From a checkpoint of a small mixture-of-experts model trained on Wikipedia.
Experts: 32 experts in each of 14 layers, 128 SwiGLU neurons an expert, 2 picks a token, a sigmoid router.
Below are experts of layer 8 (counted from 0) of a mixture-of-experts language model. Rows are named router (the router's row for the expert), gate (a neuron's input weights, with its number), up (a neuron's input weights, with its number) and show model dimensions 96-191. Each number is 50 + 10 x the weight over its row's rms, rounded and kept within 0 to 99.
After each expert's rows: "comes after" lists some tokens at least twice as common just before its tokens as in all text. This comes from a sample of Wikipedia text that the model never trained on. Tokens count by the router's weight.

# expert 3
router:34 34 51 48 51 61 60 41 50 59 54 42 50 40 77 48 50 49 61 49 31 55 45 57 53 26 68 47 41 45 57 54 47 47 48 44 51 48 47 38 76 48 67 61 52 36 74 55 65 53 50 42 34 42 58 34 33 39 47 24 34 46 44 58 32 40 45 47 43 57 43 54 49 48 52 52 66 52 53 57 35 53 63 43 48 49 41 59 37 48 53 65 57 46 47 48
gate5:70 46 31 40 54 65 53 39 57 59 64 43 55 60 57 48 55 52 48 63 35 43 40 64 63 53 58 46 41 55 60 57 61 36 44 58 53 74 49 55 64 52 52 50 57 57 43 50 51 34 69 45 55 42 50 43 69 52 55 66 41 49 51 53 48 46 48 50 38 50 45 66 56 50 54 66 46 50 62 53 43 60 62 61 54 32 65 64 32 50 49 54 50 46 54 53
up5:48 51 60 46 46 75 37 44 35 48 33 42 65 63 44 55 35 38 53 54 62 42 69 43 52 64 51 62 43 43 49 35 43 64 57 53 47 44 54 68 58 53 60 51 55 38 63 43 59 58 48 54 58 52 61 51 42 36 53 46 47 47 55 52 64 50 42 26 38 44 43 31 35 44 30 44 46 59 57 44 48 20 46 50 41 70 58 44 42 50 54 36 44 45 60 56
gate6:44 54 55 51 65 29 52 44 45 56 46 50 49 45 44 38 36 76 45 45 55 47 28 59 77 56 67 43 61 62 46 61 61 42 37 61 58 45 42 69 31 60 60 55 53 48 68 37 39 48 68 46 54 45 31 41 60 43 33 60 54 40 47 57 48 68 63 62 42 44 45 55 44 33 45 43 52 41 75 46 59 52 49 56 49 53 37 60 44 48 28 73 39 61 48 59
up6:58 52 59 52 38 35 53 51 74 37 44 41 52 54 64 55 40 33 41 57 44 63 39 56 47 59 54 52 42 48 26 40 46 53 58 34 40 15 47 42 37 55 40 58 42 42 49 44 56 29 59 42 43 49 63 60 35 43 48 35 63 59 42 55 51 48 51 51 59 39 56 65 61 35 40 50 44 48 42 48 39 72 53 60 43 54 40 47 47 47 45 56 50 46 59 41
gate7:45 62 46 68 53 65 59 49 40 54 49 64 43 58 74 55 53 67 48 62 54 47 78 58 45 48 50 47 51 37 60 59 44 60 59 42 52 49 56 58 50 50 41 43 60 32 56 41 66 45 48 50 30 53 39 47 57 49 52 60 31 38 50 34 38 46 39 36 52 52 45 48 61 56 61 63 69 56 47 49 61 53 33 49 46 30 40 58 57 53 60 40 39 41 54 63
up7:47 40 49 45 36 59 40 68 44 66 36 46 47 34 29 58 55 59 42 55 46 45 64 48 41 51 55 38 35 61 47 57 49 57 32 60 55 46 46 38 43 61 44 65 56 50 38 61 48 43 65 54 65 61 45 55 31 46 65 62 51 49 25 53 51 52 62 51 61 39 54 59 53 45 38 44 63 56 48 27 49 55 38 46 45 53 39 44 44 59 52 44 64 55 54 65
gate8:51 34 45 48 46 39 62 50 50 40 55 48 53 46 50 56 46 44 67 85 70 33 44 37 49 41 48 51 53 47 57 44 57 57 52 52 43 60 35 42 53 50 47 43 41 56 42 50 51 32 53 62 21 26 43 50 40 41 42 44 43 63 48 42 47 26 39 44 55 42 48 42 48 58 51 47 67 39 36 49 49 65 57 58 50 57 47 59 42 46 48 65 70 40 57 48
up8:45 55 55 48 52 42 47 62 36 51 60 40 49 45 62 29 57 48 45 58 55 43 43 55 64 50 43 47 39 46 53 36 51 63 65 50 48 36 47 63 39 55 66 44 52 26 45 58 36 37 52 59 37 38 45 66 36 45 64 31 51 45 59 57 55 34 32 48 51 32 61 56 49 56 67 55 57 35 51 43 41 45 61 58 49 61 64 44 61 49 65 42 70 41 58 42
gate9:41 39 48 57 45 58 46 60 39 41 42 49 43 60 42 38 55 53 42 52 48 67 61 40 60 48 61 51 33 38 70 58 59 59 67 44 49 52 46 47 35 54 51 59 50 41 61 58 39 53 62 39 48 38 40 41 42 46 39 61 44 29 41 50 38 46 42 39 49 48 52 61 52 61 50 38 45 59 49 43 60 64 30 33 42 46 33 41 52 38 26 37 62 40 38 44
up9:62 32 53 37 46 39 55 47 36 34 61 55 49 50 48 53 63 47 41 55 31 46 49 39 43 41 62 48 48 53 60 39 42 45 38 65 34 63 29 36 52 39 57 42 46 35 50 56 60 59 36 46 49 54 36 49 44 52 51 47 43 48 59 67 48 49 62 41 53 60 53 53 57 63 41 42 47 43 44 47 31 47 48 42 30 47 58 50 57 58 36 53 32 69 48 57
comes after: "\n", " ", ") ", "\n\n", "1 ", "2 "

# expert 4
router:49 34 40 54 59 61 41 33 40 55 56 54 59 44 65 67 62 51 67 51 44 48 33 62 52 46 67 52 41 52 69 67 39 55 56 58 52 53 40 45 49 48 45 49 59 44 68 33 56 52 32 51 30 46 58 41 40 41 67 35 40 51 61 55 44 55 43 75 53 39 45 48 32 47 42 58 53 52 55 47 50 47 50 61 42 54 44 54 39 46 61 44 74 33 47 51
gate5:58 57 38 49 51 49 39 41 53 54 63 38 55 49 53 56 48 56 57 41 48 47 50 62 60 36 87 55 46 56 55 28 49 46 44 68 52 55 51 55 42 64 38 53 49 47 61 57 52 44 44 67 54 51 43 57 37 70 47 66 55 46 46 35 43 40 56 56 60 53 42 68 53 44 54 47 48 62 44 54 59 49 52 67 64 51 63 43 65 76 39 64 49 39 56 49
up5:61 47 55 35 53 52 42 70 47 50 43 60 55 45 43 52 56 38 43 39 63 42 40 56 53 51 51 50 47 64 59 57 37 41 24 44 63 53 41 57 52 64 69 45 62 43 45 58 35 61 43 27 63 58 52 39 37 39 59 40 49 47 75 48 54 42 59 42 57 51 58 36 51 49 41 58 44 38 59 28 51 43 31 44 47 45 36 49 48 42 67 58 58 55 45 53
gate6:53 47 59 58 63 43 57 53 57 71 44 41 61 48 51 60 51 43 60 41 60 57 56 54 76 57 59 48 58 58 68 47 37 58 50 48 36 49 47 53 36 56 76 48 56 42 47 63 49 52 44 37 60 68 40 61 39 31 53 46 46 58 61 41 55 60 44 60 44 55 33 57 41 44 62 69 46 30 45 44 47 30 61 63 44 41 45 47 59 44 52 51 57 18 43 51
up6:56 57 51 41 53 41 40 51 55 65 63 46 58 47 56 59 57 46 47 50 61 68 40 47 57 53 52 53 46 37 63 18 58 38 46 59 49 60 58 41 59 63 45 36 55 41 40 56 49 48 40 61 47 56 35 56 21 45 53 51 52 58 63 46 44 62 73 46 50 37 56 46 46 36 38 58 66 65 50 51 43 52 45 51 45 42 59 39 63 57 52 56 59 49 51 46
gate7:48 42 44 64 33 55 51 48 53 58 50 80 63 36 56 44 35 46 42 52 44 51 61 55 50 63 35 51 53 29 46 47 39 59 60 50 59 37 56 79 67 53 55 45 46 49 46 36 39 66 41 68 58 28 56 45 39 39 45 56 33 64 60 47 52 47 51 63 44 62 44 56 53 54 36 56 45 51 42 59 51 58 30 28 50 44 57 55 41 42 50 61 58 43 57 49
up7:60 55 42 56 38 60 59 52 69 42 71 44 35 52 45 51 51 63 64 49 43 54 40 63 53 61 52 30 38 53 59 52 60 57 47 47 50 53 71 51 43 59 52 46 54 76 56 38 29 41 63 48 52 73 46 51 60 63 59 53 43 52 44 56 71 61 47 44 43 37 68 56 36 59 64 53 31 63 32 37 55 35 66 59 40 48 50 68 70 60 42 39 46 39 36 56
gate8:48 43 53 35 51 49 58 34 33 53 46 49 47 61 56 51 53 46 53 63 45 53 51 61 37 59 66 61 57 35 58 49 33 54 43 64 42 38 37 36 55 62 49 35 50 53 45 24 66 65 51 47 41 57 30 52 50 68 56 54 61 51 52 37 45 69 53 46 52 61 46 55 65 49 49 57 52 45 60 49 29 43 46 69 52 57 27 55 48 59 43 57 62 53 51 37
up8:52 59 47 47 23 48 58 49 35 57 57 59 39 61 51 47 62 51 53 50 40 67 36 48 61 36 53 28 47 36 41 40 74 51 52 49 44 63 53 50 52 57 59 64 38 46 66 54 49 49 29 43 70 38 56 63 54 57 39 42 60 44 43 58 40 32 40 30 45 44 47 40 50 64 46 39 46 48 42 50 50 52 51 47 37 48 68 66 52 59 43 52 38 35 53 53
gate9:49 67 57 57 59 51 55 69 58 38 56 58 50 43 52 44 63 33 62 65 56 53 48 59 66 45 55 67 61 40 60 54 69 49 51 44 47 36 58 52 44 48 46 42 54 41 56 34 52 53 41 65 34 52 47 47 46 52 55 59 41 59 32 45 61 64 60 65 41 52 63 55 64 55 54 43 68 51 59 64 62 46 62 44 56 67 45 45 59 58 66 43 35 41 41 48
up9:45 58 46 59 42 38 54 37 60 46 52 62 50 50 42 55 53 52 45 45 31 48 61 35 52 44 45 48 54 65 59 55 52 43 69 45 51 46 61 46 62 51 46 46 44 64 61 50 55 34 37 49 50 46 54 63 74 61 53 45 44 47 59 41 58 59 44 44 42 36 37 45 39 60 44 36 43 42 40 40 44 63 54 49 61 37 58 53 28 35 47 61 54 41 57 72
comes after: "\n\n", "- ", " ", "(", "==", "== "

# expert 5
router:40 55 43 42 42 72 65 47 54 48 49 40 47 39 57 42 58 44 64 48 39 66 47 56 44 34 58 55 66 54 58 74 39 56 68 59 55 45 39 38 63 51 53 57 66 50 82 56 55 52 49 56 38 42 55 39 45 49 51 47 33 38 45 57 50 53 37 60 50 52 32 45 40 54 52 73 55 46 38 34 34 57 54 53 59 46 56 52 49 50 51 40 57 24 62 49
gate5:52 49 53 68 43 49 56 52 46 31 38 35 48 71 29 39 44 67 43 61 28 56 39 17 58 44 42 48 57 37 61 39 56 33 44 61 41 49 51 37 53 59 55 53 58 65 45 56 55 36 60 39 43 41 44 40 47 50 49 60 57 58 68 46 53 47 56 29 52 61 61 42 51 47 57 50 39 36 64 57 40 51 40 47 68 67 38 39 35 45 57 46 41 44 45 49
up5:50 60 47 49 65 63 71 72 32 46 48 32 41 26 50 59 46 58 36 46 49 63 43 49 44 55 44 52 54 37 68 41 51 41 53 48 48 62 47 40 52 56 58 69 42 51 57 41 43 61 77 49 58 56 50 54 36 45 56 56 70 31 45 37 56 58 53 42 43 49 42 43 28 55 40 38 41 30 62 44 46 65 55 77 58 66 65 52 47 57 43 57 35 59 41 70
gate6:52 34 20 68 57 63 57 68 61 70 60 44 57 49 50 38 59 48 41 20 63 32 53 68 50 56 45 55 56 44 62 53 61 54 59 57 51 51 36 42 61 45 30 55 38 62 56 45 56 55 34 49 38 50 57 54 49 49 47 50 47 52 60 46 48 42 42 61 48 62 52 36 50 46 43 64 45 49 49 51 41 35 55 55 64 74 59 61 55 44 43 42 52 48 41 61
up6:63 50 58 41 40 51 43 45 73 50 45 58 47 51 36 67 65 41 35 47 25 54 27 41 46 46 57 48 55 39 43 46 49 50 58 63 39 40 67 67 37 68 47 61 53 47 52 53 43 58 69 53 60 36 39 56 31 61 54 38 49 49 59 64 47 41 31 58 57 40 44 23 49 53 40 51 50 55 50 60 42 61 39 52 46 40 25 50 49 61 51 47 52 41 61 57
gate7:50 47 45 68 22 35 49 25 72 46 43 52 52 40 58 46 58 62 57 45 43 67 40 58 62 40 44 46 41 34 54 52 46 61 47 50 67 49 72 45 54 48 59 37 50 51 45 46 51 64 40 44 51 46 47 49 49 51 53 52 35 46 63 50 36 56 50 42 49 40 39 59 53 60 66 62 63 49 29 46 32 58 51 48 53 41 58 44 56 53 44 48 41 53 60 52
up7:59 47 62 44 76 31 46 37 50 47 46 48 42 48 43 41 35 54 34 43 47 53 58 38 58 52 49 34 61 45 46 49 40 53 49 61 37 61 33 58 50 50 33 55 52 34 57 54 53 48 39 45 37 39 41 75 64 52 73 58 58 63 50 42 47 73 49 57 46 58 46 65 41 32 48 69 51 65 66 52 56 51 43 49 62 56 49 46 45 67 43 51 50 54 49 41
gate8:55 57 54 68 35 43 50 43 35 34 59 47 37 38 43 54 64 42 50 40 35 61 50 52 64 51 50 57 55 28 33 60 47 53 45 51 41 59 27 56 67 38 67 38 40 56 50 53 71 60 53 49 59 53 45 62 54 49 52 49 47 53 38 37 51 44 64 62 47 61 35 53 57 40 53 51 36 50 36 63 59 41 37 61 49 37 31 49 49 62 46 32 50 67 51 47
up8:65 39 34 41 58 54 42 48 27 51 65 57 37 60 33 47 51 69 60 61 57 59 57 62 51 59 71 57 46 46 44 51 54 51 42 42 46 24 58 48 48 51 56 54 36 52 48 34 38 36 59 39 51 36 51 37 36 45 41 39 40 52 38 52 50 41 50 55 49 44 47 51 49 56 37 35 62 70 49 55 39 38 33 47 52 48 55 54 43 49 47 52 55 46 29 40
gate9:50 61 55 58 59 52 51 54 50 23 52 36 38 39 85 50 50 54 54 62 43 32 46 47 40 43 43 57 50 59 63 40 54 33 37 41 42 52 71 50 70 49 37 59 42 51 61 70 46 42 45 46 54 57 49 36 51 36 49 53 52 48 42 50 41 44 36 64 54 59 58 52 51 53 44 61 65 49 69 45 46 57 61 62 49 53 45 55 63 57 62 43 59 63 66 35
up9:53 59 60 46 49 44 58 27 43 40 62 49 41 53 42 40 51 57 47 54 59 46 31 55 48 40 55 60 59 51 76 57 51 44 37 41 40 56 40 38 31 61 58 47 42 64 45 64 47 59 52 60 57 45 57 55 47 62 54 52 53 33 64 59 25 52 47 60 50 58 41 64 49 63 51 70 51 66 59 46 52 48 49 64 63 46 37 46 68 36 43 72 42 52 49 54
comes after: " ", "0 ", "| ", ") ", "1 ", "2 "

# expert 14
router:61 47 51 52 44 57 45 44 47 53 47 57 51 49 48 44 42 59 57 67 48 48 47 62 38 37 44 50 55 65 65 73 41 53 43 24 54 59 50 45 60 53 60 40 62 37 64 58 59 51 36 48 53 55 59 66 42 50 61 56 42 54 38 50 48 51 40 47 56 49 58 48 33 50 72 56 60 55 38 44 48 57 57 38 50 36 43 64 35 35 66 48 71 48 62 36
gate5:50 48 47 53 44 47 26 67 36 44 40 59 49 47 50 48 48 51 40 55 42 46 52 49 46 39 39 56 67 43 45 49 46 33 46 59 50 54 35 49 52 64 44 53 51 33 33 52 43 57 65 40 44 49 46 72 53 57 56 60 57 65 33 46 62 57 68 46 53 55 74 43 39 55 76 45 51 45 58 51 37 76 54 37 38 48 54 47 50 41 49 49 60 42 77 32
up5:33 50 44 55 53 48 43 31 67 58 39 39 52 37 67 41 48 47 44 38 43 51 56 36 43 61 50 49 59 51 47 63 65 55 51 59 62 63 65 43 53 61 62 39 56 46 49 59 38 54 76 59 51 34 65 25 45 51 52 71 42 71 50 40 58 60 49 46 51 48 42 42 47 34 32 29 62 52 69 57 38 60 33 35 53 70 52 46 46 41 55 31 65 54 58 53
gate6:54 58 49 49 42 42 33 53 67 46 42 56 63 53 50 34 49 60 56 57 48 63 47 54 50 56 41 66 55 21 54 53 41 37 27 52 54 51 51 48 61 42 41 37 47 33 59 48 56 67 42 43 44 47 54 38 54 48 55 54 43 51 58 60 61 45 56 38 34 60 55 47 51 61 78 65 57 46 41 60 25 36 35 52 61 35 50 50 40 47 59 57 65 55 54 35
up6:41 40 44 49 61 41 57 56 67 49 52 58 84 67 59 55 47 55 45 50 47 48 53 58 55 46 34 59 28 37 64 50 57 41 27 48 53 55 41 56 67 43 38 46 56 49 51 34 40 58 40 52 42 53 43 50 62 65 43 63 39 57 69 37 65 53 46 63 33 51 47 48 45 61 74 56 72 45 64 68 28 45 50 47 46 57 50 36 57 40 65 68 58 54 69 48
gate7:59 45 70 39 60 49 46 53 62 37 73 62 28 54 52 68 32 59 58 51 56 51 28 52 54 30 57 64 35 35 59 41 42 26 46 41 57 42 50 43 50 47 66 44 38 55 57 52 40 47 58 59 51 47 63 36 51 43 53 49 46 50 63 51 27 63 52 42 46 32 60 52 49 45 60 54 39 68 63 53 57 33 54 45 70 45 43 52 46 58 60 52 34 39 60 55
up7:31 44 39 55 65 27 61 45 49 53 38 51 65 32 63 55 28 54 45 56 49 50 55 51 60 60 36 56 39 51 48 64 50 53 48 53 39 50 43 57 41 48 62 48 53 37 42 52 39 47 44 51 32 45 60 54 60 42 51 46 43 57 37 59 68 50 48 52 33 52 65 24 58 38 57 42 44 68 45 55 63 49 47 60 53 43 43 42 70 47 44 66 39 50 59 34
gate8:55 38 61 52 52 58 45 46 58 40 38 39 62 56 46 47 49 73 47 34 59 48 49 45 56 52 45 54 42 69 66 78 41 48 50 40 70 47 59 41 64 47 44 56 51 60 55 58 51 62 53 63 57 42 52 48 39 40 23 54 59 50 46 59 41 63 48 54 58 38 37 77 34 54 54 42 50 58 57 38 56 53 54 48 42 46 42 69 60 50 51 35 61 57 42 38
up8:56 52 65 70 50 58 52 47 66 44 49 67 55 45 52 56 44 55 63 45 43 72 56 36 61 54 58 50 36 70 57 49 56 42 51 40 32 36 58 52 69 42 49 51 43 57 63 51 39 31 53 62 41 34 45 48 61 26 37 49 67 57 50 54 48 59 48 34 50 48 54 62 49 54 60 50 50 39 57 42 60 68 48 38 45 54 48 73 44 46 43 64 60 44 64 49
gate9:56 61 39 35 43 49 53 47 29 56 53 50 56 50 55 45 49 61 65 42 53 46 52 55 61 55 50 34 40 57 47 48 41 45 58 46 51 52 62 80 63 45 63 47 64 53 48 34 42 50 55 54 61 34 44 56 48 41 44 58 64 55 33 53 48 57 46 61 65 64 40 44 61 50 71 51 53 31 42 39 57 70 53 63 67 43 51 51 31 48 51 65 52 61 56 48
up9:43 27 40 59 63 37 36 66 57 54 60 50 49 53 63 56 56 48 56 61 52 54 54 48 50 52 49 68 66 52 23 38 45 53 46 46 44 51 54 61 49 31 50 53 61 39 46 51 57 39 56 58 52 36 41 42 49 44 50 63 46 59 47 55 58 53 48 45 34 48 50 68 48 48 56 53 60 62 61 53 38 50 27 50 49 43 37 57 72 67 61 34 48 50 48 52
comes after: "\n", ",", "°", "′", ".", ": "

# expert 9
router:39 46 63 48 38 66 37 60 57 63 62 52 35 59 72 44 49 58 57 51 56 58 53 60 55 43 63 41 43 42 53 56 51 52 48 60 36 42 45 40 54 43 55 55 59 54 56 45 34 60 31 57 55 53 52 37 35 51 47 37 40 21 60 55 48 52 52 59 55 54 48 46 53 53 42 48 60 70 48 47 42 75 37 60 38 25 41 67 45 35 63 57 72 34 65 52
gate5:32 48 51 51 42 44 50 56 53 50 35 46 39 55 47 33 40 54 49 41 50 39 61 29 40 48 54 53 66 59 58 59 62 39 62 62 47 30 48 61 59 34 66 48 38 51 29 48 60 46 31 76 42 47 63 54 66 49 47 41 44 31 59 44 43 47 52 62 62 36 54 54 45 38 49 59 55 72 60 50 55 61 49 60 40 62 55 63 38 15 51 44 52 45 57 52
up5:55 58 56 26 54 51 60 57 48 53 46 60 63 34 60 59 70 39 64 42 59 48 40 57 56 52 35 57 30 54 59 60 44 55 45 44 63 76 53 36 60 74 35 55 49 32 54 53 63 54 41 17 56 50 32 46 40 49 52 56 56 63 53 39 58 57 62 47 42 58 59 38 45 60 44 52 60 39 60 48 67 47 51 49 61 43 52 50 52 66 42 63 41 49 41 51
gate6:55 41 43 65 48 49 34 62 45 61 58 52 57 59 49 53 39 45 60 43 51 48 70 53 48 54 54 33 56 29 54 61 48 47 49 57 48 41 43 30 51 38 54 55 56 65 41 48 45 51 31 37 62 64 60 36 53 61 46 43 27 37 48 64 53 46 39 59 42 44 52 58 46 57 40 60 41 45 57 55 49 54 55 66 56 63 49 62 44 54 52 58 47 46 68 56
up6:46 69 47 38 51 47 44 62 46 35 50 56 48 64 42 35 61 49 33 63 68 63 48 43 62 34 60 43 36 30 45 50 71 41 53 36 62 47 48 61 69 42 56 54 32 28 37 52 36 43 61 34 65 41 50 62 51 61 46 51 53 46 46 49 57 49 59 49 46 50 57 51 56 60 66 67 35 33 64 54 44 58 49 45 51 55 61 37 42 64 50 65 62 64 58 51
gate7:46 36 37 40 48 56 55 36 45 46 51 34 48 40 60 29 56 41 75 46 54 48 58 40 56 44 61 70 56 44 40 50 61 44 59 51 63 48 50 61 54 65 45 62 42 60 66 51 44 47 41 46 57 64 41 63 66 50 57 51 63 45 51 46 35 48 64 60 23 44 62 33 61 51 50 42 66 58 49 52 67 42 30 41 35 48 50 53 46 48 21 42 64 33 65 58
up7:46 47 56 41 59 52 54 36 56 51 60 28 38 56 61 48 61 55 67 53 58 46 63 49 60 59 63 41 52 53 21 62 47 36 60 56 48 46 46 49 51 47 52 49 59 57 28 42 58 28 33 50 55 52 46 54 41 47 61 39 51 39 68 59 52 55 55 54 41 39 66 56 47 40 54 52 60 48 56 52 59 70 35 44 37 49 41 54 55 50 42 54 57 68 31 35
gate8:47 73 34 44 61 44 47 43 35 54 48 42 46 46 66 61 37 65 49 35 54 43 63 66 62 49 43 43 60 40 49 51 52 44 52 50 48 60 31 45 48 49 44 49 50 53 62 75 42 38 65 37 39 56 50 56 38 68 58 54 42 47 49 50 52 47 53 52 59 64 46 59 54 62 45 60 45 55 33 56 46 50 79 64 66 58 61 65 55 46 57 60 50 55 63 51
up8:44 52 49 40 39 56 60 58 51 53 50 47 53 49 36 47 46 46 51 60 75 59 36 50 73 49 45 46 49 61 58 33 58 52 32 37 48 50 42 53 19 53 40 35 38 54 36 49 56 58 51 50 56 62 70 43 52 47 55 43 66 42 36 53 65 48 42 51 49 47 44 49 45 37 40 67 51 51 60 47 60 48 35 35 52 45 50 45 31 45 59 52 47 50 50 40
gate9:49 57 48 50 62 55 55 59 51 49 62 45 42 56 47 42 38 61 67 28 60 55 39 69 67 49 58 51 59 43 44 49 33 66 44 40 35 45 55 49 50 54 43 66 60 54 42 64 50 51 45 53 45 39 73 60 47 41 59 68 48 48 46 38 61 66 62 55 52 42 57 48 53 42 40 49 48 60 49 29 59 41 43 49 64 37 41 56 57 53 40 53 45 42 61 57
up9:36 56 57 60 52 51 53 51 63 58 64 34 44 73 52 48 47 70 60 34 55 69 56 52 55 53 59 59 62 43 56 52 35 55 36 57 23 54 53 42 53 45 48 61 43 55 52 53 49 28 41 45 51 54 62 40 51 55 56 55 59 56 35 56 53 56 46 61 49 62 62 59 58 37 52 62 54 39 42 40 54 50 35 57 61 49 48 53 40 37 44 43 55 52 57 74
comes after: "was ", ", ", "he ", "He ", "is ", "It "

# expert 11
router:36 44 57 56 56 63 44 53 46 39 63 58 42 46 64 40 68 29 57 55 41 52 48 54 48 44 49 49 43 45 46 59 51 55 45 43 59 51 38 37 44 61 53 56 58 39 64 54 48 52 28 61 66 42 63 53 45 51 48 42 43 56 54 46 40 54 52 70 54 42 65 51 45 50 61 61 58 53 47 45 53 42 53 52 37 50 39 45 38 42 50 56 51 55 58 68
gate5:46 63 62 46 58 44 48 43 63 45 47 55 41 47 28 46 52 45 61 52 54 46 60 58 44 61 58 54 48 63 43 61 63 52 62 56 44 46 48 51 63 46 68 59 43 28 50 45 57 42 47 59 37 45 39 25 41 29 61 49 51 52 39 47 42 52 36 41 53 57 53 51 52 39 52 59 58 53 58 59 47 47 67 52 36 36 58 43 42 61 58 37 51 67 56 40
up5:57 61 58 49 56 69 51 58 46 52 62 54 52 44 53 57 52 41 52 43 55 43 42 40 40 58 48 43 58 35 58 37 42 60 23 53 68 54 49 66 41 53 60 45 56 58 51 55 50 51 51 51 56 50 67 58 42 58 41 56 47 53 66 52 31 40 38 50 41 53 52 40 55 43 43 48 46 58 45 43 42 51 50 43 47 57 55 63 38 37 45 52 48 45 62 67
gate6:66 50 36 52 61 73 60 47 63 39 43 65 63 38 55 44 39 67 42 43 43 60 47 36 62 41 65 78 58 41 37 51 46 62 52 49 60 59 42 28 44 70 59 52 28 50 60 68 67 50 53 50 41 57 54 50 48 59 56 59 63 38 44 40 52 51 60 57 59 56 51 47 44 50 52 33 53 45 33 43 45 43 55 56 55 40 65 47 52 67 58 55 58 47 41 33
up6:42 27 29 45 38 48 58 51 62 42 44 42 53 27 56 47 59 39 51 42 46 54 50 48 79 62 67 42 61 66 42 31 64 66 47 51 41 60 57 39 58 51 25 46 28 37 57 43 54 56 47 54 37 53 61 60 32 46 61 51 61 39 50 47 68 50 56 50 50 47 51 25 47 54 53 49 52 43 54 45 47 43 70 68 51 57 54 59 31 43 42 61 37 64 51 60
gate7:35 51 43 58 58 46 34 33 49 76 40 58 70 37 46 39 53 41 35 45 45 52 39 40 57 21 62 38 46 39 59 61 62 49 55 54 36 33 48 52 50 59 46 49 31 42 50 36 47 38 58 49 56 53 41 54 60 58 39 50 58 39 56 47 61 39 60 56 34 51 43 55 55 53 57 42 40 54 39 50 60 29 25 53 35 48 30 49 39 63 53 40 34 62 57 46
up7:41 54 51 24 48 55 55 63 51 36 53 44 28 49 59 44 48 50 38 49 51 40 47 51 56 45 67 61 43 43 52 37 52 66 46 52 47 48 57 57 57 59 43 36 34 42 37 41 65 62 33 39 34 37 50 41 50 56 43 71 52 41 57 35 41 54 50 39 45 43 41 56 52 52 38 62 47 75 56 51 61 30 39 70 45 60 52 40 45 50 42 47 54 69 59 38
gate8:56 34 52 50 71 49 47 53 42 50 66 43 48 50 49 52 58 42 67 58 52 68 40 42 45 57 58 54 55 56 49 45 50 63 66 53 56 55 52 46 50 27 53 56 56 57 34 43 46 55 43 57 63 50 46 44 63 37 49 42 53 47 57 46 54 48 67 56 64 52 32 28 38 40 48 62 48 59 50 42 58 46 32 49 52 58 44 63 56 57 39 39 34 56 69 54
up8:39 59 37 32 55 41 48 50 39 59 46 61 29 44 55 66 49 49 47 48 49 29 37 38 51 63 51 50 39 43 50 35 34 53 50 47 48 53 38 49 51 49 44 50 60 69 55 54 64 49 44 55 41 36 62 49 48 59 77 51 52 52 52 64 38 58 52 39 65 47 52 49 50 44 58 50 71 52 72 45 54 58 60 55 46 45 40 57 52 44 60 44 40 53 32 67
gate9:49 59 65 47 57 51 43 52 52 59 52 61 45 48 31 49 56 44 48 54 27 61 59 58 40 47 47 56 34 71 67 49 54 51 69 47 51 49 47 64 37 45 64 69 57 39 46 49 46 67 64 36 39 53 42 67 64 36 47 64 42 45 36 57 60 46 39 44 53 48 55 56 66 46 46 61 39 33 51 46 56 29 72 49 42 53 56 37 52 63 57 43 48 54 45 42
up9:57 54 56 45 61 54 48 61 52 56 57 54 35 60 48 55 52 44 42 35 48 60 52 49 50 36 40 53 41 59 62 66 50 55 69 54 64 59 42 40 50 40 54 70 52 62 46 71 50 32 48 59 49 54 53 47 61 30 43 48 57 59 53 43 60 50 47 52 53 54 37 58 47 50 44 54 63 56 46 58 70 44 53 45 62 35 44 57 39 64 60 40 62 66 51 38
comes after: "the ", "a ", "The ", "as ", "is ", "his "